From a checkpoint of a small mixture-of-experts model trained on Wikipedia.
Experts: 32 experts in each of 10 layers, 224 SwiGLU neurons an expert, 2 picks a token, a softmax router.
Training: 1044M tokens, 7966 steps.
Below are experts of layer 6 (counted from 0) of a mixture-of-experts language model. Rows are named router (the router's row for the expert), down (a neuron's output weights, with its number) and show model dimensions 112-167. Each number is 128 + 24 x the weight over its row's rms, rounded and kept within 0 to 255. Numbers have three digits each.
Before each expert's rows: a language model's description of what the expert responds to; "comes before" lists some tokens at least twice as common just after its tokens as in all text. This comes from a sample of Wikipedia text that the model never trained on. Tokens count by the router's weight.

# expert 27
What it handles: Forms of be and related words in descriptive prose, such as was, is, be, been, known, located, as, usually, often before to or by.
comes before: " to", " by", " a", " in", " as", " on"
router:079075114132149118115129130137117161112091140110121128089162145145108104086136152136109074136145127113137143096119135103083157144134169131170125126109150091127161140090
down0:122125139187130110128144122108157136105157136126146096145124133101138140144177124146123121122201157116135135145144129124136108118102130107130139087081083121109117146111
down1:114131126128156145109154109161151138119138155083112139180108109110133205077143117155074121133150177099115104144148142126129115125111113134134118153105132118126136107151
down2:132124152141134086109082108132172124120134133144156145192121094085122157082124093137108114135143131131122120110131132115111156133138131159147121109087144093124121125143
down3:147088139122104140124116167101113136159136127105112122132110133139072117108151134111138123118115110161102115098104083108110156140155108120113146112158108150135124132144
down4:083170092096092101174166117122098096096100129101104130190124094126103098101116100133150159120154111124072119118111181061126141106096131130088143103120089096108118102167
down5:147109127099147139120117126115097152133128135116134121087118121132130083138078126116095147160138135115132174122132144167136135118125098155120104111164119164114134172153
down6:098113104125144109096174097144130103125148132165175155129093116141079169137108099121152115084103144144118182187103135140138152131132085120117116091102128150135132141095
down7:133089148088162126136119094064105107125113144150124118099089114137129134134132148101093061132098116082134121117159091137128150179131156102165142166160144140147129154135
down8:152143140136107126140137139101123129097115104141074156127094143151183132152103141152154127107097158140137119133144085103160084120127088111103098114144128101127107126087
down9:115154120106154164120047139128087154145136103111121103142119170118121158146125124150120091141152143129164136125111158123142151145118114171132125148142130186112163165102
down10:151099099177047116109105152116162091091152114077101134143154093133139154112130139094113144158140114122180142164120127134125106099135148123144135115145125156103117090156
down11:133147126157172069155149168190101126167142133156130111141087140149111117121072111116150112112100081085099105097172157094120086123137131122088137112105140116097084130101
down12:127129140166182147167134114099103120156114138125127100110147152173115098111115156103143112085165109118077082126140145104136143112088129127115155106085137138119114152115
down13:115126180104101103111159121147129150102123159163115145119109118132145150146131066131129103121145122112114134138138092098117146115137174143129132144101110139077124133121
down14:097132074148172103121125129146102135134103093131170138089167134124120123151173150122144145131093125140088117112125153138090131121110140110124094163156107121126092099090
down15:109141102097084128159119117146128119120137128132132148079142150098158182091118125088082147124109160156149140090134100116088096142158147130163124096127141106119139191146
down16:141117125150138155136103114107125131121159154113109114132156151147116113141124144123123138089161075118112150133118111149181152128159141173103096114108154136101151131141
down17:125149109142137125128096105099150139154143127147074126115089134125089115148135128179114136132122136122093082081163102146089141126125166136103133090103093130120114112124
down18:143096116115113138136165115128104135140126163120145142151146113123153101135148072113161109155092137120125137117094108139182085136130129119145121115140093126139138101131
down19:141157102138113152159134155151119144123135146110128144141123131116152122154152153090163206152111153086097105142118130119125070105119123174137112145135144069148140125111
down20:144103121115122167094121115106120153117140091112115147125078106136084099126104126152125117139161134111126124146107114134114129162065126120131119147118105147110121135125
down21:121156144117138116125158103144104142127102114111143153126131111130128097131161110100121156083129173117127127138107170148074140136141144123116149098158173098101145122133
down22:136137119111115121159104133142120111151141111123119139145124128114139127133103134111131142136148172104104116078132117164112051160142105160113148116127118117123142137137
down23:166147154196119142125126128125125101108125130159115122162111107106128108166122136085135122100159144157110124114111136094122139102109134093117143150146181142141154129114
down24:122155191158141152169103109111163089106188185160124138146109118142081069123108131141157133159124136126091119144126129153156175134111150109095128103151107156107124144164
down25:079096110170130132170134120175108110108144109128146151126165138149132096112078117120100119129164114112162144149103129112114156152147149117116109122126156107113125156142
down26:139166132139138069123167113161152108154156123148126187174131158088161090169165134113136193105129102126126175131159150143093157132125118164113142098156138111149142125161
down27:092088170117096107130142140171133128109139123120101120133079130137141157150150166122137161143113119120144181163171145129143141116108118114100153086149108110138134122086
down28:150099116123166122084129123106128169128127100083143122134151118158141177083148096126160105144113104126090121156119183116082135147117120128165152138144153145129117137127
down29:130145163113139124121092139125125164098076124137136104111107149115109087116114102141128175161127115084129157126134124088082122135116169142134136124124167118112154112182
down30:136145146142161095161100127146135130148095133140123143137089165078120123152148162136122123112116076122134121134135140133069115164146100101162171117180137128127117095129
down31:110148154148179081102148079110127100115117122139151121113165106145126097141150113133154102122137127117101135154086104108057130106132134120130122158122097096089147116113
down32:136126140130110092139129135147138160127154110188114131151145137154150160143151130111121105142090106132158165101099118170177113123158142135157161155128156106111141129214
down33:113113174126129135083150096123111155118105119163141126109099119100117105107107108145128144113127129089144171159112123127148146161105136087142123129130125130114128183176
down34:128135149111156135108118131134118118125137160090153114117129094148119106132160132146172108093129135120125133117145132124141147117131090155133113118118150143124172109155
down35:117098120099119137120121149162161143081131120091091144117142124135132171121103135096156127118130148088153114101089104148065157123122092117077098155139130127129151102104
down36:101101120166083111153135126114105109126087128174144123123144131089118159141142120138107112128102142134055096161129160153114133167116106142103145163148133151131109154121
down37:141095123144113138151145146108107120146129154111139137176150096132119098143162118147109077123124148128159136134153140140111133127081141134120154096097136174171151127110
down38:083113116141178143102143187085119077171103094136140147133087126144104163117179125132073134121125135084107120109163153137133113123153147133122123107115080111112164140123
down39:152108096119162111127123122162141126157150112149155100139115134145126111119126122104108155139167133130117149168118130141080167100110084128120157128120132100116120093160
down40:130121124155140095102129104158113110142167153094082190158161145085172109152115160092157097103102132115090095122111112135108121079138117131127124072114102107137118140139
down41:133134091105131125101162069153158142154117114123114144139097139152160122129110140133143119150092138099137145118112144108126141126138079099106107131096105140128123137130
down42:121133148128107117125148096141107107120125135145098148117125153149147125135116196128106094128129117132121154130163146155138123116147131145151076167082102121152108161153
down43:154127130129146121145121130097071127136129174116132114107123186167129135153108133139108122092119136147149135100142105114132132154157130147104118100145138163142155132087
down44:117118125120144140134117129093137124173128129105166160137084094096139093154137117150126082123121145154142122121149150136129107137138107153128122162150114127086138131164
down45:133157109131100123127148114106149142163136130145107139132131102083135120117095153121129089095162103152120131120108078100141118137124123081096156131136121105148093128120
down46:152148092137142159174086126138106104122096153108152118093161110116130136121121133148160123101124127160091101131144144128124126126155123148147089147128143159104124087113
down47:111128141121135146131100132102128113158115151115135143133181133118153149114114118114073105096120152113112098102134130155093085088160149126121131104075129159117123123106
down48:121120113167171091167099113132130097145095122129120174115149145097159147061134119130152104070130056123121126143082126133168145134091170124147165178099117139100150097120
down49:163094100115148125134169115142132153138129096125110114147170164074145133147150131113142098091130094140152096141116142102106157105071169137097061106140113118138141136083
down50:111130109122162165164129142165180127103146150123126115151113141173145130061091115141093149152125144136076109147132122142111138125135098188149146135208125133124085114153
down51:114128150175084173128121135175139127157135114127130097147104097158110116130116154085132103136097087154104147124119117157128132133092131135092112097140138121150124108163
down52:116127168107188116152112121108156140155128128092114133156105125083111082122115089151126137143151180153087130142112137142108158088152129136127152106086129142144152148112
down53:158088133120102136137131123153160117111174100097106119142130147173165138125123143147146132145137120140098117130158106119113159167149131108066125116132084128150119092141
down54:148140151106099152149138117100105123187120137129159139120158092073138119147103116155115133082132123125147137070127104131125154133066148121157155117111118140130128137140
down55:140157184146119131128130118153093081139119135080093155150135182166199105147105128098108117154152122135166115115125103109136111120159137134119099142127131121119096099132
down56:120153139160184132134117123114142162121105149106105172105104097096147158134178126149083117148157143139105095146090167132078126139114143130104118131117131181170097135159
down57:128134099129175111149100112140158157153098108164145101131090124115103120123143144124166142115152131171122105133091095125140141128084121154150159109125115100161120139152
down58:158127194142079112132130138102111111123118129119141137111123111130158117132151126100144171155150106146117114118132087162090142121118119116153095126154135163127116124108
down59:117143118103114127061070109127132155104118104136123120081177158178146105145140125139116153195112120141110153157079135140145158135086156115160141137165164168131134106113
down60:094156099131123168108142141102143146124146123076138123128137142150145113098107145148132069136055114135147100151098124103143095133149115113144111156120138153065123082137
down61:192064132075175166139119155108152145137120082133108120131156087142066117118131131109120154133114122092116133115132114122119145135156136124193142128152111151118151151163
down62:141110100076158113080098105149106159123101096128092145163127111093119155091098103138151138126126099142151141136141138176172157121092123172109173140146107130134117125176
down63:108154109098148121109107156123132157115133142123130105141158104105168126111117189139165165123121123166116133101094134176085095106088139121124140109148062147120095117112
down64:145139128139165091131120129136096106158144157134102063158114113123091149128127137140152127113155129154105072129111125174111148102123100147140118136133139098154132155110
down65:087159096154093159166117096121194144096146140137137137150140109132147081117128139122144107123092177129133136132141115102141180139127118120128135087149101169167147149113
down66:116081116082109132119108108142107129100098123066130120160132131111104111100168126145102123137159118090163172116172175132129147165122128123104141160151140113149164106117
down67:150143123126116131141146168133170117180116132147101121105085151106148114110142119094148087139150144129145131139141089116162146118116139124139137121104153111129157135127
down68:100104158094151135138097117114130115120085141090100128136116107165168098139129112089098153163168139138085117125049154191127153107132154110111175166187127140125121159153
down69:115144092098095151153153135131162130133140114119098171113110112129125133163106139115148162142124112143145113113130113149160195129091106086131118143124143135134148107121
down70:121142119142171107110176179153127143088123104165077098139123051118098164095120148147075117078109155126142115148178156136116111093127110121111176124131125140095134106140
down71:125121123120098090118102116157131116099134072096119128131168113150121133114114138174143166173141122146124121113128172155127079165090123138127118107165124139106133152154
down72:103107110125110127121110152084120155111130132129140156134132110112142145182105128065154136111075091147131160105106127155139098093114134113135120133096127125119132145161
down73:076113103128139137117102143177114143133151143119149127126164131142145107109116124152108120127110136087125127151098140094099125103112116144179166149114113092142149143129
down74:120110121099153124119121136140110129140120135123124134156097132120090120176091193120075147090140144142077131122085129133142130107109142130133134103152110088108127114152
down75:134110169156136125127108093147099137147088157152100151100150162165127082130089120111117123087153120159130107144104124097134140112127093124138145134120092159147112120094
down76:125174109123131108123142135142125096088138142135147128116131109125140147141087133122150145157117126121104122096150123120159100135134140137143132118166121096126105097133
down77:143146125147102109090079138147089138091102123143137096130107118147130133135172119141118106110184129098148114121125137156056119110135147124158148146141123125107119125118
down78:129112179133140118083135163148141174128196138118149083096109165123145185160097129098147169128111111097147163099161117125097125087154151143164125148142113126146134095113
down79:113113156175141147158172145111138102087141127160162109159130082146145122123086082140112144128105145122126172161097104104082136109141136140116105123151137098117131128155
down80:068107143133116139153093145100085078119153132105144114117129108161162123137162093134149129126163125107137101138129144129099141141113162120162155144116124109111101105142
down81:137163159133130135124097121087146163094175157072093145123152094118122080127114114135085143095138137166112088076105130096162119141154161115160110118135208183122144112120
down82:144150123150107120139161117141148114128140121168104160133162145146152126110122099126090159142117101113149135115142100138124148102112109103127130126118094115163102086127
down83:139105100156167108173146147149151125127159167141140135125127116132100164154064159108143115117148157129094067097131092124138116139148116147160113150100090100171114122128
down84:111125107132150128115126145082116152118112101126116108177105077136151163108105098154140133147092147097150147132158125153160114157120125150119136104119131121138126148125
down85:126113135131143148152136103114144148149151108102155141135108171085143142171123104107127119135143176120190128106183122147130161118136186130128083115118106092139142139127
down86:139116136115094153148157156116093141127129122181131149104106111093117116127128181170116159127106126163082165094147142121112152113170108130136136129147151156127151134163
down87:136129136114154087131124161096134132138145135134111145120119128125154131094113141128126119110090130179114133112148126140120138137167087108159137115145105105088117125126
down88:143164151118107164160114144152149116141140091203117139140152115176129130164142131158175137149164120094160095133096150099080135097120153140136161138165167144150109130146
down89:107162093143095131140146099086169146124124133159136138130148131126170128182096141110187143184140144135143166152154137144146149138122140155135173106153109112162131097168
down90:135156130151122117152098145129121160135123118134103142132135150089108085094106140127203141076135154150152108098101177159180099121142109157138099137120104151101074124147
down91:143160135157119113149159117147147147116137102118118142132147127161116104133143143160125115121104142130136167148173148162126088133154105125140119122120161108112101090122
down92:099121134142143183110129144107161142130179116140087121123163127108134118113119089139130135128125128137100079062129150140131099109182094135111152143151100061117135092132
down93:129123125117133109132148155170109167154119179127124136144120139151082100106131104137150126124131112092129151116118122132148157161143127090123115137147149110147115197148
down94:083089138180143070121096145133124190180128142162090147093104130116107117128115103095137129118153147105146133134142116118129148131130122124128146109117143091142101071092
down95:118078164106082143123141160127106138095112125139134121136124128116121106134131131124123156116125139161139113160184174146050125134114142148152144102131109114141100125124
down96:117132113156126156108109167111161148137108088130112131123117139091110155121146117096083141136167121114119118105164187102159107139107133140129112124083102141131134130115
down97:134119140152124139120120142140178105167130142150129133137107179093123114156097150129135161139137172128124112094118130149122157110076122155132164110068127143159102154144
down98:105137128166187103138096103091086069176084114092144109127123161133163126109138109120158107102176143157119131113134122130151152132149180156162141121156100079095130150148
down99:146104135167094131122133154125135135142144084139146156132088120140076146155112106091094111125126125143168114135166166144122069153145157138092110150138114141109120153144
down100:076135157114119111123123133124115145098131104109109109166125113151163152119136110099107117106144119136132125194135102145125110112116096111097146158105160116134174137166
down101:105198131151135088099127082110096146138131139128099115117117141129150136141137105153134142154128106139141124164123169098102160138159128158137114084096106113160126132135
down102:124105140144088145065110089158129130140159119114084136093114110098104068138111120132142094153104139131120162107160147149140131175111058128126119132151108146094143136146
down103:078146141074128150126129104123120123126143100148094131121162130157146075178138126157102159173138091130101122143123142120187140165081135131123141162128153128109174154106
down104:108125141128088195106146153170165135095161128111142171147113116129126151145134172113146152122126112164169175168120109121128119125133151093100117142174130136124151132145
down105:113148104138159127148165139146099167112167145101153101125139116105113170147089153139115084143120121100148115089153145151099112099109125084098167096142150128170157159143
down106:113157126105120143145133165100102130153125107113070169133095117152141134139096156083107134073121114160119112137126128166149094134177121157095124106168148121130060133178
down107:156120167153126127153105111122128092144103142130106099136156112141162161106135125165108112091114110123134104194156126135148109160157149100126132139122161129128106099093
down108:103074098105115144135142157119121158115131146132106144142134096146142133138113114120160154111127127123089145179154141137138129153136100107145108161098115116141147132111
down109:114140102110093123174133138110155139136108151124111135109150076150115138125180123090142162098127146130127093130109129146114140127087151137102125141084117136124073151157
down110:144127136142136158125168149120135103117172109089133143158136123110097077167144142126142161184114147109092116108081137176135102121144120124093136155145150137132122120134
down111:113076122117139127099116137135099178127142134131092125135088140134140111118109098134133090126153147110123159129093124127141126159130150106130153144097132098144101122120
down112:101143081114143086155107133140142148159088133134103150122130079114143119122149155104088110128164150091133074140156144117151113118102105145131163173129120131146116102105
down113:158122131165140120131147147126103129115116138087139135161122153128081195112165121120104141114166113112145144114089112132137107152195093134095152123120165168146185120168
down114:119163127151071113106105141131148128127111099107121187122101150126155104150140129143142131164125146148148149110155165151109119143144208135143121152135098171129065136112
down115:100145156116132103135119143145130123090105113131096085131157172136117099115137181148099152100160141133120129163128115153099143168161106086147102138079130148111124125182
down116:146078109116149110124160146204160077162128102130145099130129141129107123122108147136097152135129140139087141092129130115091166114146083107115155126118158135185094140110
down117:148127124182133118145084126108109080133136089082112145118134142085112133138165104099102182114123081159126110122151152093107083153115129119156109110158116143099137124138
down118:148136157089120126109074165098147111168108171122131112120115135111117158144133101183116140099102096164173166127094126121154127133175106144142126147133145121172145140096
down119:145117121124170092110154108101148125099191130127134093108108097120099142088122135153106101137180070093094112130134119077106171149105095134112127078118109125094122146092
down120:154117118137117091142098118136113145120149158103107128116117133147133132146111115120097121151121134135098129110193151195155160181140093109082179109138095060145102099128
down121:151115146089129114133132146138170114114088121109131086125116170093164080137143115137141120147143140165125138164141129137137064100099091133111145129109071145104107160150
down122:126141161060124147109126100104127151110186122145193133119165154118161120103131131126116092130121121141093161113125101172122128127106138119117097119130124134119106146088
down123:152128114157154123080106137100142138142123138147153139215144128134151099052129121096115068109188174122112153144146120119130154139111129084184150130134114070104108103126
down124:138132160101151148143170075086151095130127117200133110187112136186115112144086120129135150094110104089145098123102155154137143103113128171145144114111167137128124142141
down125:132122118158115141156121107128164137163156132143096136102115162145133146129122127124174146126131132135171079130151116085106166143152129179143106143101102137153118156107
down126:114085133080158105074074130135153174100063132138099123098125113123139116121151135146165155133137147105158126179156134148158174176079107133126134126132157166144143100139
down127:137178164099118195160122120155153110101128130109120163141102116122129131116122119118129087161140110095125130130160085117161094136117124138118113151149148168105145119126
down128:115159093175122128137168124152126127158143122115121158116117133129125134147147147138097083139092140151125133108143132093114162129134126120084140157150110126112136137103
down129:109150138144133128114121144129181120102142136119133168123113117145128135126135107159116124140096138150141138104122120109150142144135129100189097120114160082083144148133
down130:132165175075118123131134108158098208134123094161125100130115135123124143138124138142121136121103118102133169130110164143125152116113168125150088124098148137152116114149
down131:118113120087153147158104099115168140140138134082152105109126123164109114118119119133116123142112130154115151134122111067112130153101131071130148156140176143148183107122
down132:106146087129113113137121142110146089118108109126174089151111140154146100095124143135160124104148133123160116125159142094095086152134109117137108151109148172121127115143
down133:164089128147083122126140108139100159120128130111153173118110112118114119137138141124131102124111162131142170146129108129158101132155134144112105125139192142132135119184
down134:112114104079194126100138126158102128138121108145120150119078152099142151119111103114138122135102122090117145145125163103136085125135182133139113119118110115160137113149
down135:097149143124138150145098132107100093134099121124168113128104124105099140153133139123105108126153169114110114134148162115126138143112124120141141133111069106155136107135
down136:136130139151113119179128100146115122064124109097111156107114133109104121138137118166153152120107154142147131151124149177175084150065122135153087072116130107147080152139
down137:119138141129110129131139143135164097115130158111135143093163144078130105125123120123127126109131116105108094177147131115072167132108182118105134145123127129055148098178
down138:097162190117133090176135131117138145089111133112097166113103125104183068161152131138130137134090157125121102131154161153117163104088140149128176109130116111129110128115
down139:143136120143123107108044131118096070169126126143118127121093128136144138148109111091114132097150099100128129122114110129154129175114128118129115130123086143136168158138
down140:139124121125119110112144113118124091118142157101126169150150110118115134123114111114132103117151078106132134117110135159167141117105143163132175150133133160121164127115
down141:123112129129098109111111115102115162148112137137098128135119161144116185111166124127129108138088132126157121109145155087124083146138151150148155084142149141138124127102
down142:110153114163130091126087086131089149159124116080172132100131134140129087150114112087173077153154102114107077151092112154133123118124145154152144131097110101131161115110
down143:090093167095100121107136117121101110110081108150120147141130146128158141112114123151175148187138072141160137078126122121116147180108089105155109180157170155111177152133
down144:151132111145116120124139156127117112143098112136116085154116114151102162156119105094129098133122109148141145175118128128173119086130177163083139097153129140164137074121
down145:118056103131108119094123141122160139155142132166099122136148107110170160142094092122157139158158107129132127164078156112114090140121157133143181116119137127130177147130
down146:127106093116148100156171108159166131141079119127105095086167130128138146178095111142155152152138139130171089124133104075136108134137129091125106111106132075109139113141
down147:148112125137117123144041128092118125133115138133147146112131168128084076136137135123167123123162114158115118129099114102086113129132107086136153125160141103155097127158
down148:102115143138136144171134106164117126148133148140099126098149113167150127153146153137121113123125140108129154094103122128137110156112154125147172130135160136167128106088
down149:110167139167104110124089135131095131121152167126100124104139122137109085164153124122085120101163147139108119135104125160131112125105116112096160140093094159121108174148
down150:186118098103106148116127134107078118113102125109110128103142116145105084091129119132110130126135115104155120115121134136092122119140162123136123144159180142141106155151
down151:150158137110143169126135110152171154110172148183126130096129126115110127119064111167114135121092099166153160123097177120138113108156093116121128143119105131158170156134
down152:107111103155144139104147081134115145128129099126139124163182109129157140058109124080138118087120130120135149147101119145097086140068111149134153103120129125132150096132
down153:115154113109113145131147099130146108147123117152120118106142125140156147118180098143101151101106158146124109088159101098098135146123129102104093098137112154113067124123
down154:112130130113110145114104085121171124071141134163201142162133113147161095164151114137170083117132157141117102136139096136116132160101132108075104106112126123115114174139
down155:133131094126171109116130126152122116121144124140159113113117090125108108101102144161108142098157143131091125121173113144145125150115120138125085133146122161137118079144
down156:128087134119101111087155138112172206165145118104104126109140150123144131129088136101120098118149113130100152151106129124092132124136126120138132139117132119128141091102
down157:140123096133126108112105156137133099118132138112153136122145120136144133140114105177137090169105127118110136149138121114123164117111152146162161167118150135110163181170
down158:105067120145154101115147165072170105150082139139114125128140163132100173132153140142165132159126108116139107110144123141089131173123116111080121158145138140143137127093
down159:128123103113173128109115092169165120129150103093107105104143189104148116113127123099132107154104134091160139120132110116123129136120131147105136103111092052168127140121
down160:099111124106172116132047098104122121141089129141142132144148112121117119122110115127100101125107099091102113069129151136092135129104131129150114140099122098150156176130
down161:152139129142153140152165117127077118150143123148149140136125101103105110142101143148091149094131111152152181121154159134112107142147138158137124161119105128115130137105
down162:113086159124131168149112143111097169125130162152133100120141091167131111097135152153120128111148163121122113147106129156133148140112158147112155131101156135173137129140
down163:115141112136107126126135103132130070147142111134108158095119086154095105120125154148138150100135150110125133105118123129120101136115126106151119165103128163136140112111
down164:104134137146177093141109152177144118091167147091115153103133162154142161103136166130113159109108173098139136144113097107158112148152111130138126147118152069146126125094
down165:133104095118182128089107104122179117089137116118158126096131140097147130124096181164110137128162136114160150137121107128129130167143173126117150104115122105168169109113
down166:100069126138121152094120139157117139148118163050096164103168204140131162127102133156142147166125109144161116140144119110100128109141121114112122114129107106109133101130
down167:189139154099091130105129136166164134136136105094155114112118101130136144136120123157146170137131110151137154118107164145159100101136113087111117146160142166130169168158
down168:137204124127129153116146107125148111081151113147120121092087107138140147117099142134143093116123125140115110102118128133118123113104147114138128134182144117088102130144
down169:140062110154183122095137136138107088151114151132147139105142127126114117166155099153149114122159150159114091122103123140096105101180170137138147117146130127161156117132
down170:119162152120065144162133139123116120137104139114137150117135118154137140115141115085104125111099100130144154144092093118117085101165117137124154110123092103110085178134
down171:123107139132106153125101122102168142184135143097143193087118171112114110141126142128099145146140112123176160135121112133132108114122145083140109115123123168153148120132
down172:107105124074118130123133135102154128132131162168095149131132135113075142136142142165092158088115119149160112104107132112117086130127083134089145111167113147141139149110
down173:126147148152124163129136144094109113112184075122126186140121120097125104138169112121117112133118134134137176111137131118153104130134121114111125137144095119125113103138
down174:137135102115113128129156110124118137116163120116124132119119142148127146144177101103117128130071145133118156125130138129150055143125143132131105168104107107160110154114
down175:106102118115154169108122097154118143146140121176100174173193126108112094142197168181110132139116113155141163128132151065096090113143152133122148148147087146132124109141
down176:139133125093176102077148160170137131118135097066070108119101120102112131104144149186137162081064191152150097140099212110113162126078113114128122107135135126115097133126
down177:147130073090138122115151157120139158119114166134151133112127121084123143106122120101127122128155096118110113097164139178101090124158138157149134082141124188178114142099
down178:125103142139126113141158126133139140156115149089133117164147097083131159109121103126168148059150141146128118135141121136116141096080073139125119158100162122131156099160
down179:152133129120151114126124138115148142146117136108112114130107116106126113135114096144112126120159119105145114152128154127100100096150160156158129137176115152153129136135
down180:151139109150124134133073165124126104148099120152134161077122107102141065132092169110131093158147131101131157121119103135144159119168123150118115119144104130130137067137
down181:090133138112141134119104156141136098099123110161120117103151148131111135085130122135124137143127124121094131125114154120121130148156140125146144129082093141125133162123
down182:086143168138147111126154136166151114126127144120115135117123171160212118130135132097179129149139123097137157143091114148122116125120093097078102160094120104131083087093
down183:108145058077148127111148169178138167062098115148121118136101149119159200135150158127118122127150144129111100122138136138100111159121163154151174155091132101168147122120
down184:097105130138130098158142134143124176149150123173100121131124133126117166127171073134102119137116144137108159103123130114157116124118138120115146099132115144156114099142
down185:124121143146110112131104113116154124095126139168113123111159121115147127145137101132133131112144117157131101119168109142083136157138111143099149072118131161140137177164
down186:101137137055091114081167141175112111150154113102119130118134103133123118132130129146148145123128124177119124092108149110096120117097096067136146131164113162105106126135
down187:118137122108111082131108123092123134146113082109111117076155098125138145156133113159119115157129141099083120135169121122143128140189097156120152152150148118119136080138
down188:131143111145100139126158144151099135120122093109102147173108112095124118136141151123143141138147185085169145115188104088154121163125129132145108150156144113164085155128
down189:149175136111137152126142098138101114141122133136167103101068140138117074160133125146118112142165168137125152155158130099141115154157113099145115114096171142094107136116
down190:155117139133147128138132141136159137128141130163118128142138136150152137085113124134080133124151089111143133154131115097144148147163148142129158105109122119115114109115
down191:152116137084119165152165119141149114114169106136106161132117115114138117083158082127096159090100150125115128143156076104149114115146124141109121099128116139122122127101
down192:134121099132142122119147089126133167162132153122121079129097078099093158125132127108120177123146131097088111120170160156128109138147115126071124107114116147152158111118
down193:101132109130149113095097143133118133088145126149139116134156161131117127100115195167140116120155105134076112167141132115108144140153145116143100138134146110137118122174
down194:120108150120085097159136153170113126108160143160104145137131141121169154132131131106114162164127123108150143095150120130078092131160137131111099133091097134134075187091
down195:149117154129094084081143095127124117130073121126118128163130069101143099123125125105122113129163096151136156082145103161152138140158132111104133141108159118144106157133
down196:112149161127106100167130121152119139144135120103110113136090096080134164124159111140107095106116124083125124122169118095112174125131142140149142156124152085139114092120
down197:167144141146107121128149130146122097101132100088148119163178118088139120137128120151093146125157115129120117154139170154099145122109133160145177138159134164102161117125
down198:151129131111127123134137163142110150119119127133122150124131060181115108099108164130091169118122086113151146148154152157096149114151131113123123142089076130118109076133
down199:144132137151166095110179133110092127119148136103118146153111153120091116118084179123099100113104117116157179160145119113123135109127150149129145128173119116094157131168
down200:079103117104141102130125124139135135166166101157154141101147129076098153081125110122089119109132102094092146137135064110148139149170153101125122128120081127078119115147
down201:148098158159119131129159160128122120170127149125108077123133101058146101124125084125108115114113133133209153095111072111121125110152141130118099148125110151134172105135
down202:113133132156141149140100135115151087125120133119124140112138159136126091139124118151158132136139104136128101130133099109142159082181100148094105116125138143147133082192
down203:143161143092110095160170129117120107120115130117123122113141146136144112082141151085146166117122132098136094118147163127123155161148133144145107124110128121147111152126
down204:116140111115123120148124148114095102175135104095185175088138142117165131111140138126148161134098138140131131135118133125147134096162140117097107136094110139121079081127
down205:153116155122140131158158152179124134153099132115077119113116127113163136132140144121126114181094143144136125134147140127115126145111127149135111150084159169114134124139
down206:134131150074134135122100129118130112105128089125135136111176151166101109138133135110157188156129138141149126105102131108105193185094117142132169131149141112129130122155
down207:109153145129131079108126096107150116128115116137113094123123127156125124126124120109133080150179085127134103121152164125116094104140117089118156108092095082118162127127
down208:119097099140145089149125137131151162089120133066181176148140145164162118146134106150177156110112150104092103127141152110135164135121142164133098167099144094142128096142
down209:123150127113176114127150123121137190118097141119165077116155111150110119121135137162147110151169136131099133141127099124153117147140138145115150146116138110138160110118
down210:134133130151098112118139119083119112152166113134133147134175172138124105146093117103135167124112085117158131151098123172155122106124166141136148159133158141138128136131
down211:128107101109093153149108086132120108126122132134150111157131135098101142145106119134133075138122149178089170154104135149131118145137152097096154169117101155146126122157
down212:129174103080091104141153138130152197154122122178129131101128145153102118135117097130131154107146145138130123160125105136142105134096142120112112106173151113145102153144
down213:143107072101114128152137144133153091120083111126144113156130113119107122152154120119162083131120129150133127158135136059110178116152135129145128087139138133133106175122
down214:166117128109141097138135104156100151122130125126120109143088125083136165131129113132142124165100086142095129089125121105136108122105126134152117134104134163114092143126
down215:116150122130163155120125097139130147122121112151106140156121111141130060106111071109111142109132097149114160134102134095133129122090119118103186075135147116156073129143
down216:146150128122129114098159071123163127143138104148111165106121159113141145134097111116114098118122121114081185139153122122124117116121119144104108131134136147152106122116
down217:095118132133160111131113148109182146120131169132105107143126142167126109143128143121133131114131133092137095092160121135100118146110105161192135087094154111100096111161
down218:122140154120125131112088163119163134158132128142110110163091158122111181103065130092120104127087151134114140167159131159152118156131163144138143147125143148106101125137
down219:118113116112167105105124137171156118134095121122126142129141113157160122172091159128156146136132129092133137134130139119129120178135150141095134105157130106088142140094
down220:184106117122129152163155112109142105132144121113132141156106120139132105134127133082118110126156140113136097088136143137138141148122082157110107132111117107160163142087
down221:162124143090145115119130145141127154126154105132136129122109117102114134090103148146138171122120163155143153139122112122143081101111097115130144127152127131128163162093
down222:114138120113121135150150112098107128178137107133102114115090086121119140158135141148121128163096134188158100071114095114120134129143102145131072129107138139072139118137
down223:164133115124130189125166118157136094143122120082059148130117128140181079130096073126080170168140161105109137108125138122102142143130146159098123100072160125151117151120